{
  "d_shared_expert": 0,
  "router_score": "sigmoid",
  "normalize_top_k": false,
  "balance_loss": 0.00259,
  "router_logit_norm": 1.5,
  "lr_router": 0.0022,
  "vocab_size": 26579,
  "norm": "layernorm",
  "tie_word_embeddings": "early",
  "optimizer": "muon_variant",
  "max_seq_len": 512,
  "max_steps": 4703
}
Below are experts of layer 5 (counted from 0) of a mixture-of-experts language model. Rows are named router (the router's row for the expert), up (a neuron's input weights, with its number) and show model dimensions 0-191. Each number is 128 + 24 x the weight over its row's rms, rounded and kept within 0 to 255. Numbers have three digits each.
Before each expert's rows: a language model's description of what the expert responds to. This comes from a sample of Wikipedia text that the model never trained on.

# expert 43
Gerund and participle endings and action nouns, such as projecting, writing, making, training, often after to or began.
router:131105149114135144099133112110132133127145152081136160155171154145133149153122173125140113088166130134107141139160157125110096135170128104128134094162127120143115100110123097099137130170127201101144129131088117139120165139104125110137119167148117149122132132140122147118128089110183156123103082134149104179153132154137135125074144122140118106121110143159133114098142136099131087147154182116102119134110089133099140120081110127100123127097131073086132141124127106177133151132143104135142184085150159146126153146133135050135128155153112125144118118088133127096151149124117101113
up0:198105116124092133084139120147089090111107100171137103142105131124129111122153150089121110138159136101156152147128153112101147111141130151194134140143124140127118100114093142148104135141094130124128100107098097145144152122117140136160112084090153151124105139134129169152145164167113113138138102109131128102131103149116158136145161122175115063111140104186156124109135142140142146138116118127103109117077096135125138110097144094108113102114168101135109165146138105093114126149161076150150141093117150151094132157109154161126121132172162094120122162126157114110130138140137090171
up1:126145129160102112099138131103177121105150150109165124140110164161144107133112177132155114112145124101106133129098151118129117132140127119125123132086126098125130142114133058110107103093156091132136140104133120124130124126141084145061168116125110131173103140138143094122148114115122147105149114129118124109111102124119144082159124182140086156142149118114112134106136133102142116141154109137113120141069134130162161128095146114131154167118133065100158129178103129144146160126164110129141128144134091119110164076135150116115132113135153111153191178104162117147053112130149145123
up2:103131138096137176139129118131098154126151142147137144114123110161137096077117088132100117143170132147124111066170175102136155137122100127109190121121120109098119100082135128158153116131118149098160114121126164106119144139107126104146131161135166106183145161145092155160088148133131140150128100098128109168144128090080171092114111147089129149109155125129080125126118126128156115093172118139134107080134102151120103141138100151109108167136136091123128115113124130150068152158118108147097105159124126131134153096128119109157164110140122135148146152142122081090123144149138139107
up3:129150128118137145094145146129133146139117123111149079135186191145165130158102150110129120104096085102117147134142117109128135123141156092150103123154123137145127089132088115131151128151127139128120140128128125153130124125125136120166120120148173116109138072128144130151137117131110120113128089128141105166100098132154093126126132137137137156128139128081079106094112153134127120166149067098118181097144116114121148114105106165124129188119130097064130137116113089104140133134132137110078180146125170164114144070117177110152151152105140160176171139114152139091138131108134147119
up4:156113107145102127109148104158095108141095122149124158118144148122140090112142173137093110119134114122098144095104153148130135183120163143124131120078172151142151140111130045084144143160113151081182138100113160131085117105145160146097143143139116169122095126147128083144141106151144140125163121098138115122103117084101148123091109132131124123130172105118155143101116092129110112162131154111145111128137110106097128115139115133156150129092134107136075114110120110140189153132155088138113112138119135158129118106121144107137094119094132176165121114134117158082138100126147108082
up5:156113104128119115137094122156161160129148149131137180137125159171101162136098078116139091128117121151131128111106092133129134112120188169118090141129077138109113118168111142123137127185134126120116108101074147146091113129130110146142156160120149093123141145108093124133157107127159172133128172097128153115152128112115177156104150133117112109103139128126168129099147165109133116150124151111102135110102096132157132105114167127160166113156104137163088119130122113159118127114116105132135129079154117132118115090127172116113161128168119105125110147126060129112111136076128169077
up6:101108126130123181109113143156124123104125139134126084137120173148122172085152117086166154134105129143099157135134143115120105153136174104116116141090159145127113140141112087072133110143093129156114086137110124117103158157117124064121129128130136163114139117155124124127108104142121126122139118141117092186130098148146122112124142146123132146120109184130114125114081138174117094079149135120112087117147147163114085129109122168084113117108088092122148178106114140119104118174158150176111132115143132114154135130140100103190116185131141151107106124124130121139117098140161098122
up7:179102128137100143131137107090109090128113142084173093157111163128107121158112148112155132133139155121155115151125127112091140109189086154156170190130114122135131131153127139120143142091114082127138114123135152094100069130076137130098142117107125159107143114118124134138126114158162156114146099123127148123125135144161178102126132142124122120119146128139078123122129146112149191095120150107147132149155155136100080149155119141098139197120085129134154116067094103100111128129136103094141095119128133098135136158142127122151119150151131133122133162153139123104132079090116103128

# expert 9
Commas, in, to, with and digits in varied prose and tables, plus words like but, much, We, According opening clauses.
router:088098136116137146172150095134163147184122115114129095133102119125141148154165138087107097138123152132094163148123142089102111132102118144098106084137098134156127150111161145141114125101163153147100116145118140154151148101145104137132157162136098108131101148152115131108157088107103128108105113171112139141119140144078099171124125132160130150103117092126166093106150145100157088155098155158129148156155115100096113117139090089123091124113162175109158096089100137142142167096156156116154127149110166100109116137148122104112107150154098127157107102107155133107135132121101126172
up0:101168134123141112144154119122164117095153127100126120137148170132169085117110183116132144099122165106117111119089161127141114163200130123124127134127096133115154104141095169130126143118144148149135165060132137138129077149108147124125108087114142141134116153093096135099137129114138144099147134109122120154150088124129180129137114160120132152133106141113115157129121120165080130145143114151112143120149133130148137139110153107143095158111146135177147115108136153102160117123147090085093128039150113111146116085162116116117125152151179137140108119152119078173103136123129137115
up1:140111131136129152133135156090166087136138148133129139114136170112149100071098135158134129126100114131135106140135122139124169100126136167152142111135138134125155139163135154118127122139182120149138192142100131107135172099090130113086168150145171111102110105111149145133143100165100101133117165138150104099113169119157134118112128164115116130143127100110173123101091103134149143039143132131137051116138126084122108127097125122137142200161175124120092159141130140130119134121139116136137151136158117131129132129145117156161102129129166141149122114131127171133120095110125090165
up2:135113094126131099161071153091116097157139136123102109113154125094112151127127089101124105075148193148111114100104132152106129115140153154134130064120112116106164145094148130107123119146136147128123130155124122112136141102096156102104104111130141129170153113158123109116099124099159121116138161125117117152116135121104116078137122109163157134112108140140105106139122115096095167153173080059085089104092172171137136144108133131149168120091102100104142105155182111119130120102085140124094153123147124102156113149149132166141141149144104125126134131126168126111137107117148143150
up3:149111124122085115166155139177120159110135095143142107134147127110135152082132107226143128146107103162146081091126130117134138139113164082150144171123170108104119123124135128149107180098160130138108125109108139129096139177142149094153142173136113134143193124150132152121111109102124120155110115146182145133148131135137164121145141085132089129155167132147126169112138114154081131110130093106165137142134129110142147116150143169164123123129122118127117110164128071084131145113130119163126123131132123145102152160082142116120145152136161165139120133139121137166102138135136140108
up4:107110113143148122126116138111082104115113118150093109122155141129162109161101079143154142159119146113144118142140140160130117106126181120149155090159136119095137113108094137138100110118157113142139115123117132111061132118093118108136124156118195120126147147108154106109158105106105122117130147134100104122135144116122139118144053130138140108125167133150120135126144132160115095141103107101123170118122118158100129122157098152106143118088118127135102180109120112113133071123134070195138140149123119141183125128055142121094165148122115129088159133132134104119103114113070134103
up5:102127101123092161131121108117118136129120127124152113109129144117136022139125067150142151137165133078110142112110104112136161114131146138140105122141123091146098101085131095139131139143134162104149106121109137145138127139105137104082132144134100146148150142172159079110091147127094148128094170158097120126111147173137117109115076137110151113122143116141136129113145106096135155111155123114130114141129154165138161109135152119139143127139124097095088135100164149147124117080148181180124147136137148188091136137108097091135135142113136138115176136084125122131154120110148089154
up6:122185094170080098115072099144110140118137172115107131108144137138090095081123101112150148134138141116090125126138143183167149134134126145125100107132152161146063130160140102080118138131125147075169143129092133121138116084103132117148113140165119158171128141128095108137088151099118119121100126112125094155166113139118133116111116105093120122125127136089113127121099157108145097091116101115101114157093163108108163099118114114138136107108140084117142138156147130144120110154108112122158112090129067115113133144140148165136131148089120134106172124099157129135127166134142162126
up7:129123115152106114117122105109109084122127197108156108102099153125095118128163143114117111104117124132105132175125153105196127113161168125188135113153110158145111131146097138059109135140135144135115135121111130113161110097118110114110117150118135131143099165111157137156148125143119165108105134135090129124131124135134152159120119160094091167131148128138147151122099169113150116153154129131114092103178124112150139104155112132117135097130129097118058166153120074132148104136118077130173145105129107177126123141156134134115197155138119147105089141115083127131127143112108115143

# expert 24
Short lowercase word-initial pieces in French, Italian or Latin text (d', de, et), species epithets, www in website fields, and stray lowercase letters.
router:116153109170123093140135113140140123120109108134071137117162126110158101139121130143142128141090165180123080168138115120091116176105120079156101135146094146108139166153125131114115162158109121157134103123122149081160115110134125127148124129179144131104145107150155123143125100155072135127108126145138109138091143170103184106116121138140107150137100150138095151126138121101152119143102075147151150101138113109096120132156112132131168116139126175160167177152144142114118086136094139118117154134148115112138100124070076079139134129115136124127156162096160161164117127133107121136
up0:207142085094127093135119090153125125144111145160091106158135159122148135139089127129104115122109120085126094161109114117144104052116128131129161116113145134085128137185144128160119140143111158108129153065135126138134079150105118052122100085116146102198114174113123068094118142147108122154145140114109140129132162150088104160101125102116087144113119146134131113126154116123156139147121171119109116125120105094135105141137139140142104153127148151133147142121149140130138134137108118147126121142122153148081122152129130134118105164132125107109085158134129126151139162156127119116
up1:121146165159102151149131122113164137088142107150146161115127188089138147089118121151128128102129156161140137110144169153133136106119123115151106144150089162126109031122143145127181113145174167175131067090126148149128136143127116109130133110110104119145132142125125122129115128130111125115154071115123123111108127082118129069124118150146109153140120121118143121123124116126140128076133109119112132137127111115152131130140153095108121140126121110167170179124137085141126154127131147121112096144110147130101136158091162157104119108151128190088089087159106083094110117137132141118
up2:098143089137141125180107126143092147126106120139107142139084125156161103133134163153111139151135126114106079137108109129111144141140159085097144154153116137103162145121111129174123111138071104131129134096075098110148112080072124120080139114162152134158126164151104127118130104141120138124157165085158099102118121131109179151126144123157118117140087115159110103145138119120134103130101121123131141108147147115114110145128139104125126165159110160100139148121167135147125095126144103145146163122156120157194135061122152094144153131146138113118125131096121133114075138094137137191
up3:105094148117131134141103108093132144149096156105097123138175131129135123100155108141135174157086164096133111152118122112121136092127181131107100087154098114138091155181141136118156129124108159140141147152149122119147095156119212139136103126122118142169177144113130099114137121143071176101115129158102147124111067121186159117157100135156142136078159134130142137141105143114136128121112101132145070118141164112116148139139100111126111128136122135161154147104127082145102121130158131117132146148123134163114111136114132139137125122145194112121143132115080121170128147103138110128
up4:154126122131120065133127125103175111162151160128120123115152154132135150134122144093143173133086120135150122130148101114126129145160121142149103100113104146166135116142102092121151134118154125119134121134140143073145134149111098140140165128119127158139151150118131122109093146153134119156140102138139225113142144146107156142090098111155156111091134172153121129105115115143133149091142109120159088178136131134110130160075169157131105112128091131131160177094113144080078076121166138074148132148107154108135133143141113132125122174132155104074129144146115132128130145108130154131
up5:124146156154127126148144127117119116161151121161120108157141166139149087144126110132096127127142134139126105126131118130117109072104109132140147124116104127107121120132152145137127124122106163141145107154159120069115094152119148098103125114140159152097141166110174152165125134098103119133168197124144156163104118083177108158116164106132073085139150159140158170119109116100122113126123108135129136143072132117091104153119108098082104093112085145117156140169101128108116122105091107146122150106144146136161084142101130129115125155115179114155130121105106094153131163078097140154
up6:126116119129115102162128172173108127090127112127120131155115135148117112130135124124138089084076141137136094152100098120111105152147137195159116149107146125180091155112105137144117109160120162132112165114174145069108100114122085120074109135130193102144128062129111118105123143087132136127133146146099175108162136150154148124124126097121118170130105142174164149160127120111141103118120120146117129169125120165077150117170106132128131120168138147098116134103145120166118139128154143154144117140131117138094153106142100140133140124144126127144157131154080147141087124163160127120
up7:097112141100116108115112135155097103138155179162142101125117135090133153110116113115147146112124108137134155149118186154154097102126130153091155120168112121108112090135123122144140162129123134177103140148095104108131159132124135163091112122144142157091122120104131138104112153106123159128138143134107139086117171110146141109117183133141147066099127150120085145147115052153056100129106163121136131111149133112124156199101092100113103109128121123144134119130155138129114121103135113117116125112123141076140102109057154132150141136137116106160153079121132129136138130140110105160

# expert 31
Pipe at the start of a table row and column headers like Pos, Pld, Votes, Date, plus taxonomy list dashes.
router:139148183177080138139128096172164120151097128141135092080086136104121104148176166139138110129128163117110128123105119155140067134109152125112153112159100146101168101160118085158113161151128056127156169119109086105151114130142115139121139131155164122150109140099153113146161143111097148105115128118119137121117105073157106158112080096144142144129112139112151159145125123125121136140131145130070126107124150123112122164135077102104127147156136112128112144115133114131110170134160132138141162139109140113104131092107128099132148124101123129136134082149164116115124159155131074137
up34:140161115137108114139154135147150116144139132133151142126183134177125136157115129121128162144167110139175126085158154133131127169114119146139081106117138142135152156165144085141076133128143146108169073151117056106140150118053127139149129116119155110160132152112117155158129114139100090113177108143167114087144120132117126126122128146114125158108150149139114129115112150119139116131098145120104112135140119133173122140127125149109096187127103127093146159095167106099097159140132108129127091132133087124097123141145121152127131125174122140134115110120184140180136145105165140074
up35:135126116130126116162124145111124128137093093106130129114226116111120120170115093135137192100099136152131078117140129142096144134133129137129121146086136143121138120126114178129129127137134103138150110123105127114160135124030123126120143165131173106116178133104149144125150107166112123136116144117123121109081137135130074138133109098104151111111110184133101111157133114139128106107102138092104141154151134099129122119147087123127107181169157103140153132131111163128138091124107130131089127132106113129121151145136142098157176157109135103144144131130099080093133135090121161090
up36:120145134085123095132136114158106121125172114158141118078144096091151129116128146169127119158099141143120145109139138128107122117125142111130103149126109155150124095146130056126111119125144128137139127189126116108159086144118134154101114122147135090149132122077109127138091192115142118153178120150119165158142095096117134133138129138129142065116136160098152158117139118149089103141176171072105090125123138111120106124099103109089093155136129134117116152150110076137137106121110119201119110164108103135122126120121143071114130120141115145113121104090162115122084125124144103142
up37:123138148113118126115178094116130134091093135157120122127137130103090147157146154085115189070130137132114092105158138151136095137084122078135136146163126124101131122101103101141109148137123139123124169119151097132152089134124142156104097131132117099142131149069124109134126101119159134122122119087132088108079153081117103073098131150109086143136127181093102161162129103155114113182134128137135118094143168083106143114178145108130144105145142163167126102133124154108116132130170141137140118107153112122137124127133126091106166124091126084094138105167117117120145141120129106111
up38:156112118106154093171158136143131113148142106131126126117139087115121133145138073112120130159096118118116130143095126133086146151111116149132115156166104130128115103107131102120141101116128123153090142121117142141158177127153149119148118113154170134157150164121111136123122115122143086180106098116152118150140134146153128156142116064091129131160137176137098106140154138137155120112100125140117186063140180115124165135106112133138114140204128078113131174119142155131141129116085125137171152115098125102143142125161153111138147117127106156141131108170127152107125136045155120113
up39:125130133121143124131121124124128136120161116111083098144124131140076080147145141130192122124153125139109100125096144152156118125113130146143099105091135124110142106137110094157127128189103111130125126144137158082086117152155135119161120076123117100168118139130145119118128134124152067143100094142067133138114127110101155139148135119141148126137143097122144139121167142199106068102142125134169175070110124101141146152088156107102103142169124122113110108125113141135161162131119149140129125131126111133161136172120112100143132143121119147137099124109123120095179175139176153080
up40:157129127103146138144151145079139156090134140119133121119154177160106077115104121122160144149098127128094134150109135155129126139168101111156135134098147103145133149119105078128142144106105056090128102106123090103152123143106101134119142147144161138170100170122118146153098105137085145108127215100135108136103124110128085131129152098141088156117092109171140126152137127135112117164113140136092137117131158157117124138145124136103139123127144092154102148137098121118118133084151150115130116130109125122075114165103187117147150137140114091110152132149072124116139144074127113135
up41:112138123141122125153139101154132106141135109107163128112126133138146094133112162081124133137146086150137132094137164182126153067124125160096078132125123126178150160103109101129077147151098147109151122129102078143117153110121118103123114140129153132125106165158135132122127143085114118117120117134153158128095138124136123146153119154088142119127164164165071132102123153116101088153116122124117083058149142172137117164174149164133117139092137165134149167182103114110149133094146132174135125121109101113150146140124144123119128116155160132098116122140100128131149163100142081093

# expert 13
Past participles after was/were/is, such as taken, held, released, placed, Nominated, plus final digits of years (1982, 2005).
router:107093075049193122165107096130111156131154164084109139151151089151124122155112128129087136142107133119117147130125124125155166144109106151129127159125151131142120168115152135123106128101135185143089121139141117150125122101110122189125132145129096133121121141146105136134129122099159087142093081115160109134117140146146089137120153183129149133105142089129123112105156146090162109117147126166140150135125113141109129121131125078137105082114147148083165086134089142093121121098140135107147144142122165093123139140141123122110127168120123129163123112113124173109142114150102189135
up0:131123113141096135141123092151107129113125138126168116094105135108091119132124133125139192083121110099164092116126154095188121152142100116126152114154143134058127148094122120110141147149119088133150123124172133133122106115111143158134049107085160164090153121144146088123130136130089134161132117119115112096153111116144133140167068147101092090101126098145153138125129128153133151087143097101120087102082139132115135082139137144137167132137128126162105107131169125147118148122117100150105133116101122126095143113103110153159134134095089088106145117097130122140106147096109137100
up1:091156122132144117129142131066172160101121103098101163136151109104120113143094115124110133154150092157143073091144099102115115136108118132095148180116149121169117105130128080117122120130144101145131168144132109111134094111134122160132170136107146124102146132165093095140134179132120112156133108109137113128143144149137104111144120101114129096158144107130078148118155118106112185140120151092096155107105137155173108092142113145146135117098137155090140130113118087112154094139100104135172090138143153092106121119115143148140164103150151123136160134151149089137130163102116173070
up2:115139130141134111100161081147097093134100139130148160140152101090112148136135112150096159102119122123124114166155148119129120158126161158140154157119141101141112117185133078156171139158130148098119116095122114111113111187102135153166132127119134167081122150140098162109108114120097034174135138140090152124122139161171121137134140111162119115135125104096102114096111117145159110142117152114123118109125114126158140111088177147139109135083152139096134151134095122086109151140107129172123146122128151107125120138144123131129116088135185117140112147106122153096107080155114109130
up3:167108137131150098152129096116137083117146131140109115108121146141120134158156133130106140145113094066167109077123133114091117102133125131130117117104140148139124120124118147056118121147121142105143117159124124109127144115138093109136105153126106169132113105111172131118139148146153156168108129143153083144139150138131157141159106077163139141096126103139103156143110132081158106152125090121118108125134123110153121125127138125082108140091151121113173126134134099162135133127087120155125155122107107201125124080118130119167101108207180148108156146167134101103135112132189114121
up4:135133155146087121109126131110127098028101119118108119153123098128092083150159146119127152157154149145138152129094114086106114138122133137137126124121166125130137135050149089083085125124117137111180119107130130154149114140133127140073131136135147169152102118163165140109096108137143148136117146107121157130153105120119121148108132129096129088144126121138137172096162133159091116131120132126115125167143151151124108122097158153138160168143094140109079102116114120152153086119065142139151174089130164116119119134141117146161123144116175123154149130122130148153119157141103140112
up5:106148128127125082131127122141135096180107101087138129127133123147110171075135105150129127099112097076144109122129120110124141091156162142107139117065089125099122129088130131140125119129140133151118126140131134121102077178124126160087135121106173150168166131104156121147175172105135144114125176149150142113139152091128115138158110149116110128172115147133097171140157167127115110081143125159108093101178137111124127164107122142103124138111107098136145094142145158129139156121130077125151118117126138120125118188092109140136133139127191142131170114128128108153111137154080114132
up6:101130141089126151121182117144102154105144135162094161138121129131131155094127123096148124110156146131174105132110126117090156093151130119147153136137133098160129104139148122123144099128081178104146129143142103098115151103054121117121094150103083132135108130129133125144116140093117160110110119093144130115078115089211092126099075130126148156139146151156110122147143139095108132144130157141168115105111103131123117134112103110132162120134145151108123162107134124117145156155135105175122133113130173155132096158150078125144128132109142108134100156162115108135108140157202140146
up7:122130117096085161124158107124117126108175153146100128129136144137133102125076103163121105122123124152116105152084111153161112123095159130114128133118137139137149103094142083108090132127115125118116123153160102157128140113139144157124164160151138154149143106111120105142126094160122101114122137106097125114128130113194151120176088182121133123127131126130086133102100127084120114107091149092159147120132162132129127124140148133156102107127077113121110161116136115136113168127110062126105128117115116117188130137121124125180153128210126150147136111137147120124132168047120100137

# expert 2
Past-tense or present main verbs right after a subject in narrative and biography, such as wrote, won, published, received.
router:117102135152160181131155103173105127131131144110144143111108139118134147119140151133111133114093112148119120141147189129140162172123141101101111135121113164150152163089117071095164114136133196099131096129145108125132177146107139122094109148157120149140102092116113126101127079152128147160093104169103120157155120131123109124158160117156136153143133110160152106125099102146115105125122144131151117104150098156106167135127113113159095148088131068122110089128114120139153157078157154116111116126102148142128170140161101127151115131139107132139124096094169136093157109139140077106
up0:101173126126140147114114164161070108138133168133108102169130135087098150101150154136154155115116140110127102145137096111142140147121117131127114118111102161115133073119148136123114106091100127052131084115136132127108135158133121087172152145145133159118111101143150118136130163178071103092094115146153124071127140099142101107138125136132097102135109170144128127101133163122098096142144110127104129143137157118130153149096130145156096155143125157151135123096125178126121169137118106143167143124127133178106157124134129160166127149169114174131154131101090148131159106136123123085
up1:137153169118166141107146100098121110116132170101145127123122097141139113134156099107092129095125117099124150131166144098093158146134100131119118113121094113097134147099160088142153183148140139107113118127159112134128159122120156103147125144170129154167126049085097120101101153144127130088108117141099136119098127100109106117147137112145138085134154153132132134121114114098099158167186103117105123114117131165158134148156118129176120177116109103177103194167132071102097146118123119118119116125149124110119109158144093138121132119131127126162164156154124127089169128143147114127
up2:157124129155154165105110132130119143141117127088061099132116131137100137119103138121133140152132129144120125128154133166128159112153138135145090136099106129113119049152101103110159111152097149154148130113170134142102145128097091118161123134110118113097111101098141135140131118100097151125097115150165109127084092153136127123151117127139102145151096128148125130115120114111148082067139140100124085131119191164137166161127120149134146125170091147087129106116109111127146168151142132170167131098109097145122127123147137087115121151132136193148159140142108201091145103127121147147
up3:095126165105111101171162210130139129117105109127110112135160128090174168099144149139124143153128131123161105129135161096143144127121157173133144134133098137097166107120068114150128128114098127151123110116122139083168106105136152115156136091141115117147139098133139151093096151180142081111158120153124133140097100121111162144138086119129076120135125133162136110153155098104095121130122099111144154153105111137149167145121103094122156149147102126164139114134106132143115121106153068077137132116134142104150120132159128160178093123147108139110154152134106143118168169142134124116
up4:133142090149138111127155136182150094128101141113156140128156096114130121114104105129128117115154140132158095130151144077142097150135113144146133102136118120090133109088119077107170131129137147138085111146108129127119139203156143169113134158089158127192121137143138093151155089135121097108088134129140119084131130134160139122143081131143144190173141147143145129096156146167109119109120120142169123133114106112115123146164146149122114173124146122127114146101115115102131160158138041108144138198145137157132101149130129153147134138140114139115162125161157118101132124134155116125
up5:103131160121120160122129113097121110156108126136152094106099123089143099111137123108143179132107130155114129095152130112096142132132163146148124087153113162155105147121113117119100143121122148104112108077119111102158152132162141080141103203129132142174138106116168073108144153096132158151118149101121122130090141121158144153160106119149121143126118125140129147134161142111140136127174177127114146149120112167154135148135186143189105161147094151166107108132128162137136127153137130181092097101157101152158146077126111105104162132133110145097137112102125112177145127139142122117
up6:121091148137124135097163121106166139117131148182130144135131135119108106087177113112100127095117115161135111130109117108116131144120178144172119119092126125130158081109153157128074124112105140140136144107113134089106115124138145126132156133169128154115144121140081103093119149126117164137109117140147131062141132115110133162121162105154133142154153111112129142166117126111114172164127097070143128126135111120132103102095150115081125138120110102138119088124128098129121151148143105158106200072175136099130154122138091132142129158136142164093173130106127136140125055098124147148
up7:187133143119119177122135148141108126148137110111103122104159130155149156105145169102091137079108104123157109155101175102140090131148204145119141130138122159094123116164134167134115120157138133080147171106085109126155168091149107129147131129139147144141136064118158106113104173138090120156112151159126085100153097133175162113105132142146130141162124148142097096122132151131156125120128135122110072143163109115142153112103179126118107113126133100107123133153123138117115140097168126155133128115132105158150101130104103106142135090108140127130129101119127147142157093105171137108

# expert 30
Opening letter clusters of words split into pieces, such as bl in blossomed, compl in complimented, toler in tolerates, disapp.
router:098148153141122125147161197125124086120109123164149088148084155172171140105149102123152153106145146109127172145148132121109133106133144140124165168084133161123177058135133098135177162161121107102131126151095133134140174113118091124154100100151113133098121132131136118105142143141130120097149146124123125121156120078124134120142136117129148128157160163123144139101125105111126121147099135098115141075146130126125157107084165155123133153136120125152136141123103123124098114138090087129091108132152100125106174156149131147134088130129112110133160121166141063173131151123108101163
up0:114127116118091172132139093113137101112202151140143178169120161107108168081128094153113134093108136134156105145141093117118107161090108154142138146080145120133136146134151143108150141099161108153148127164131112148097163133166135142123115132168117114101135116142127119092126121163163137141152123138137171101133119126164144173162155098118145140178146127106132136106067128107117098131128188143111117120112093163111124125114141156138133086130059125145132116144138116116120125125134094102136115141139123165110148132098094135118168126091143099117115101151080103152170147108124130152
up1:124128148142153124130134165126115088161102158082141086173127105158095144103146130118130122126075124140140123122135133119137161114143111135140149123138115162091103133140152056170118109151123115084148131114136139150142145114145082139113100092163115164190103105124120093118110158114144061122137116067104156139153142116130141130162095105159113109134120110150153086118157107147095121152179143117107122103129156120109130142108168140130133115084131109135141131111113165133142072092138108129158152150112097160117129161175158113134131117143082154111133124104153132121158145117159121104
up2:122125149105138135139097138104133102127117111132154095150174139136102115113147122118151168127116126143113138125109158116150119109118156136166102086142109126109137115128120135131145149140143142090122099114126110168087154080174133096168095098141098113090156112144153105105131132113165139121104120123077149162154099121105199076155174148161147099163100149141155126084095083097093162129105070152159104145105127141124128134113109177139112127146143120149144150136125149166124129135144133163166175134105114118144084141119117172133153103115096136128181104150140125113126136118123110149
up3:089105149154097155099114122122174121128129148123115126102117136091185128082155151127142162128145153107138157162132105156098119113115135127153133134058126080117092111110088147169152153179105128161137148152131138118126170098091116113100129079112121130138134138141143150132169129143097142178114115145112165110183118108129124113111098154143159124143128134104157120125117060133124127115123149128111116128112098148150159176150184148152114117140099132131135126179148158081188114127120108125100144134110120135152122127158111082165104112114105127123133125111100112100138105131102121121
up4:112104154137125178145125141120118105124145126146087124154129119100123154078142127173102149082081148162139156110121141115083126134139133120122157129141139146099111123143094120118158110152086110136120108110116129166131156094127140067137079153133141102135116129145127096144130137116135136173146126066128146143086127113160155119148117128120145076127133111157119113132104131135077125152099115121132122129093127137106121150080140101130101122094104083141130145121097124131126157125157094126162065090106088100121188136155143144153137198123101183139150126137141114130141149148087132153
up5:113077143101139101175098148094144139122176123134086102142104108131179136121159141102148143086117143130109097128147073146084097158135158112143147123125132093097112125154113121120144117128146151160119140122113074091103139135132117127124138120129153120093125156148123160163106141097142160124091113111115100098117142108134134110099115121102061150159151148101094138105154137121096149156168125103159146099124119126109138130104151143180117113144174132175108129108134150117149131112137148191106135100160125131164157113111126099134123130159119139157139121091138091173124073136132087134
up6:113106151183159160126144159130110119098149119157115147150154113136173095127131092133123131143105148138122089110147120108134124164121088116136107133107109121075102148152154107098133151125171163138119092146121095151133110131080125170111129113110149113077125133166112098135149190111168080145135116142114153112110135118151126137095131146119102142100121135074108108111113085110109143129129147123113110102172162097097164111103126140089138122087094147100142103120082089110135082124145104128118103111146128156147139124159125111176163131157112159128193144131124115155150150108132139155
up7:146123161138112122132081132137137137112128108142156143120108169116137155101172167129177138135164134086149120080184152130124119115142149131095170138135129121115181134131110134089144103123144128113097160143180028153156150170101088125102128127127139106109123100095104119162171153095112095095127104131097143140142099154140118127149107110128120127129128144106157102103104088106146103107094076162150103112124111149113124103111122142122128124139115129114153134115128153097124106113087152137142132110148119110110165159100171142123132150127148114121112123140102104143168153130069141129

# expert 39
Opening parentheses before years or scores, such as era (1990–2001), 12.14 (86), and pipes between table numbers.
router:113093057042205109151122101139115153122157163103117151145160099143123129146099124129094144120113125109112140124139132117151150121142097141146129174136165127144099170111152132129102125103124178143102112141152119147127137109116134189128122153119099132132137150125100138142122101111176085139108085114160113123116134136161097131103167182128150138102147102119125116119160138103153116116148123163138144129115113148113137116133136083124121070106143123088154093150100147092124112088127124108131145147115146109138143149135115122086132164138118111149112120104105177099130125141119186135
up0:156137131155119121144148109136099118066109138160144130128135127137130154143090167140145148121128096120152042098126138157135105136144144133130124082136157118113126091178113154128098138150125142127139170128140105145167138133103132107094105148119075126132113117134114099159120128207095139159167115170156125105105123125080113146135141094119139107130121204122125154161176127129098135152158123111129110118122150142118094121113111158090198134139117123125137137110128153131102115122121128130067125107093143134111153116131157135105128180127142104122129140148075116144115153164133140138
up1:129088122133159144140127104133134104146128155114125126143124123117121111081072055171174123149079142121162150142133146185234115128154122120127149087152116111140137126144114133109135140142108113126131131135103126133139095110098118072151145108147141139106116133118136155081074123097103121106085120136149152117114080148116092114114141163081117121131131105160083159159139143137164138086117142137141116109108110128141133136128118089166123186122102094112139093123157134143115123125095117101107117140136141176120139126128118123141130176130115152137137139114149139131143143114172132114
up2:117115107112146091114115136109113147044141140117130130117117118096109116124117118137115152177113146121122116136133115118129129129108128086125114187114098129038146112112109126121168116121107081120098099103108137113118104158124104124102093122129142066131143113117110121138124150139136129091132134097127159161110127120157104104126114122105135099129156190123137109149106142109106138146117132128121112105097185105137146101078134130124115159141159104115119105137114091118123147120122068150110108128151138138125197119126117092092112079141068144128132123094105127152130140127179165098
up3:123135129154165123146084141053120163108114132128152132113133114174147151118108111129119113130157139072085143113106126124128107103098153122135119084118149131136090116132103134135138147153145117164177155129137079135100128167112129114134154120136145147141091100169119133120148163114157119096144153154118114106121173161150140140118135098117122160144107107122117161116125093117108100127146116126141109132140144139164144094095180175133132133133141157098098098103162150143188150136116118124091150151130081126133208109143090152114138097104145174144130118156112117131116164165108150149
up4:105102137131093082146092145138135145133141115172115149052134164101131133130149124135138126134104072121139105130082132120176165102129121140150166190138157132120116120135160134136118127110114127125107115123159122102137116089100127124095118132113149145130137127139139115154115138177095143152129169084126140129121124140132118122148126121148148077144133144098147068148146122142173116101112133137108134112125163121172151127135141128143124116119132124093081140116158088117108082197176136137103168073149071114114157148121146100129096101119129140149146093131131158142108095084104132126
up5:109141143176118132146119122161118127127120125148107127142140140151134130173094159155095149155113126120140127146133127173125116102113113142131160155115126121135120094136113133067147105146105110143162191197128115136067158142117188111123139115121131153113115091129124132118091107083134184146162168126147095114134135141095123091128155150152146097122144132145164117130085153123139114137132048118135149108135130123153102122132127108147131194186120104116108117101118146133143152121112126133156157169172136107145120114133121094139154130129125133131110068132093116115087133157136134094
up6:165152077108144123125115143091131137120125141098123125166097122121150134137164130135191081117105129122149065133092142118135157126161140124118139118164095114158129163160094168104156147141088131161137131127130123141156148164116136122104110098129136178132114087168143123072099154139134114145102159111136113163147110135110148136131066126130058147170112138142086130120130075148097101126079124122128133140135126145175167113122124126153123110144110143098088151164130176119128157126132132101110112110139103175131137109124119123143118115124160139109115151140138122133116115152182112093
up7:104161121140132142149108125128144093139107124115110114179132149118126153073119167171107167116111082143178104059091146153125132119115103115124168144120134065082125121111077134123129145135129104145072136081145132156087128120119161144116167113178154118125092120113158136134129133143164152116132139144143147115126129155137131131139103089140140099142136041108098164110083122126111138121115132078122141113085119128118090147150134128171132152137140150151115163138136130114112122123129112122120141110107097128116136111092121111159115117074152135153135104112118120084121134102154098132